Below are experts of layer 5 (counted from 0) of a mixture-of-experts language model. Rows are named router (the router's row for the expert), gate (a neuron's input weights, with its number), up (a neuron's input weights, with its number), down (a neuron's output weights, with its number) and show model dimensions 128-191. Each number is 128 + 24 x the weight over its row's rms, rounded and kept within 0 to 255. Numbers have three digits each.
Before each expert's rows: a language model's description of what the expert responds to; "raises" lists some tokens whose logits its average output raises strongly, later layers aside. This comes from a sample of Wikipedia text that the model never trained on.

# expert 5
It responds to: Space tokens placed right before a year or day number, mostly after month names in dates, such as October 13, 2010, or from 1867.
raises: "1", "2", "4", "9", "3", "8"
router:088171104160139084098122160121129098131147136103140155130108126147165109138145166178136120115147136143117127128142085140157166135109113111096164152125076147130122126144101135090125129129117138
gate0:153135135089131143141105148139144129155126135165172136136111125087117128148127112128107099129139147123094120165153130124116210084095122139122081125098123137122109123128135078106140128127117129
up0:146121168127082115147128118152118127103141070162123122180125128128133132134155115052065069132124146127092111127128133118131121091145125131150115126112157135127102123152154130150132139139120054
down0:191136144077148138129138173130128127115124099132111095106107137062121126128128148131100150096122128190066102087151131128130141132169106130182124142115145113102128127143157112119141129133146126
gate1:130160152124099156180132122160138159131164105076069123132107138131134114140134112129131127122136129111097154118126059130150127120141136138117131127140122126125115166222127087137141132169138132
up1:149126140130103133197128066152132127132126132123110127129108091105127128128099104159132084132112128107094153129115120137181122103122086129124120126127140160087163125198153037127129149159094089
down1:141139117140150057101136193130145140101161129132125149135133136128126143146079136102130120116115140121144125125141121133166130125151128135159135153153069130136128120128128092122134108156099147
gate2:128126183181132125155127091126146121135113130151097129131128181125139129094122129097130127119135124128098133131127128100179128124132148182121110117124127144160142116129126190126098124067121132
up2:132115106121087131116129113087116127102131128138122128123145117193131130131068094055128118141121118131154148157095116136109124128123156127131143128141087102127124125129137061154131122128165122
down2:130120107106123136124126156125120140133128110123125143127131118128114119112130179138127146126129104119105148137140126126170141126120137123066119113133095121127160144071128134118119117137131185
gate3:112128120117104129131126128128144133144154134134139141181129126129124122120111127172110132165123128129114234069121136092148126129128129155148114107138107143143128116114159159133149124164125119
up3:125123123129131137109145119173074156117106100109117127129127121112129159165128129110138132164139151122136111167118108180107126108106096090073149129074143131117098094166118127132113111109121141
down3:138128129136117123110167112097119125130127152128185114105128125183146098076116130127105158131126125130172138185133122126112132162123127128110101113112124154128136074146096134145086125043114123

# expert 43
It responds to: The digit 1 opening a year or number, such as 1986, 1874, (180 m), mostly in dates, tables and biographies.
raises: "st", "9", "bo"
router:092158139171082109151110145109143096142142146123151147133105109154147072107147130157126121099130151104134172074147091148141179128141128139119156122104072150120092145139112116121116139104141102
gate0:124105127133132047119132128127119090115133133105128153154121135111142118145099129121128099123065129117127108111098127126096141183214143124134165147162120144130089166127127101129129114078126191
up0:172034158146117126135127126125138128117139139122109112125086136104103132114128075085160063126142116133125132120103129123152128123158147187124128140130093179139104131155109121134118129148170156
down0:127134127110131108136122129148129129186140127128128171109146127156118133126123094123153108118147134130106119132109132131152139115137130128134129143125174106121140133141112148185127147142186103
gate1:128145165123135150135124166128146124182121137099132139105131140141122124202061151088192089146128130121097084126121110146083131156128128158105186152149125127107108149084126038107152131146131134
up1:129129123114119145132139130069139145072126134125128130093129111132124140102135136167128131168135128104130151132141138056124126129172128137072118127112152073150127107143127135128148120128176132
down1:140147129166135111159143132157157125117136110095120135127132105136186119105092109128174113127098142145125128168138127098097133169209111155128128178126146127081122138182125120109127106123126091
gate2:129139171138134127136089144181128098111156137137218127125094128129135095115123107190122161125117130124131127146126172129134106131123130152109122105128096137129089103134131140136129145149145132
up2:099119152127129148120138129098127128143089129128136127120125141125134127109144126124124130144130128154094132071174103112161136127126096139136141073127141131197115159134102047126109127111126137
down2:145129116117098148116128157143107096117119093126127088133089102086127141126094113085111145156126125126160129118133116109109134084124139130140121198144103122133125179136120137167134132128096130
gate3:129140128186110137121118128096123123136134129142123133164110034130102153120123124135141061127143142125199121113129128085141119142182134118112146111170134128180149129159117128105201145103135143
up3:127151172128092124131137104122139126175128143128127144163088140123116197133184063195117081155132108128157133100128130102143131209133143141062171128114113131135123129146110130192109134119128176
down3:127157139109132110125140142149137124133125130088081159146129129135143149118123126136127137179124135137124124129174104098136061093073163137134099155137046123153142194119133110184093098132171159

# expert 22
It responds to: Third digit of four-digit years after 19 or 18, in dates of birth, office terms and founding, e.g. 19'4'8.
raises: "7", "que", "6", "9", "4", "3"
router:084147122207109072123091136133139111127145155119133158124135129115156100135146145151131131114112124149110140117140080154169220130134135107117147161122109134133135134148133115096120154107137100
gate0:128108078167130096142128094107139121121131127061098157087137119129107100131141183128132128118120168129143112130125129154131116187131128107120128182121123111127133129170146120133134124106094130
up0:095115133142141067136125127104126120129125124103124142106150108127127114126144167066123138088079120116126062127091108138119073144127098151158129137125071128080081096128124129101130141139130151
down0:152180109120120130178126093058184130099130140156108121139111129098112142130131022135126124140087107122138132152141128083125104138155167128163124129106181133119140158131120130095132180131181139
gate1:124170146117104144109128131141128144167127171128119126163127134126044151123123128126129153129118143129133142129134124122146117150105140128166111126075130127139173098132128185088150115136134112
up1:114109127128041133098117195185129121120158123117137169123148154123073158129115162116107109116124133094118128110112130131135120130166122151221120121142058118125143140162130132111129099071099117
down1:134107131141159125139127137130128117134115138150111153141166086102115147138157146176133190130119098090122129102116123118183152132113106110174126129110129080119133116152106121184125105133166139
gate2:131125129127159129125153111113124123123166097113135127140148123057163120131126134141132149121163132127127137145121147128113100151096140118115127038124175129060127106134078113118084137142128138
up2:140130102119132171138124137124134139137105187132127113111101073202095141081131097115149128127028116109173140121124118131130128090132167131135127165118121112162131132102135184131166152123101126
down2:100124166130108118143126181137115138127081140119128180172131118065151129145131127137156169041204163125124133073098106098115136153113193148129138136124129128123125126164111076125089134130158135
gate3:122140083167144124118146127124110156139121128128086182118125127133130144130140135171128146117063129117212187143115123124123126137159153141090129160129127089098135108127099092099127122135141106
up3:139129106105127144126137137127171090152135133124142128105118123128095128130204148099101151138125118133150125130127176128129128114083109122134119125132119104131133104126118146132125129144116107
down3:130123123136137105144132161175069131135097124099086115136126150128136143178096123133138206128104179129098120125156087090149091120132134119040102063137124112149089188106088137153141145116118131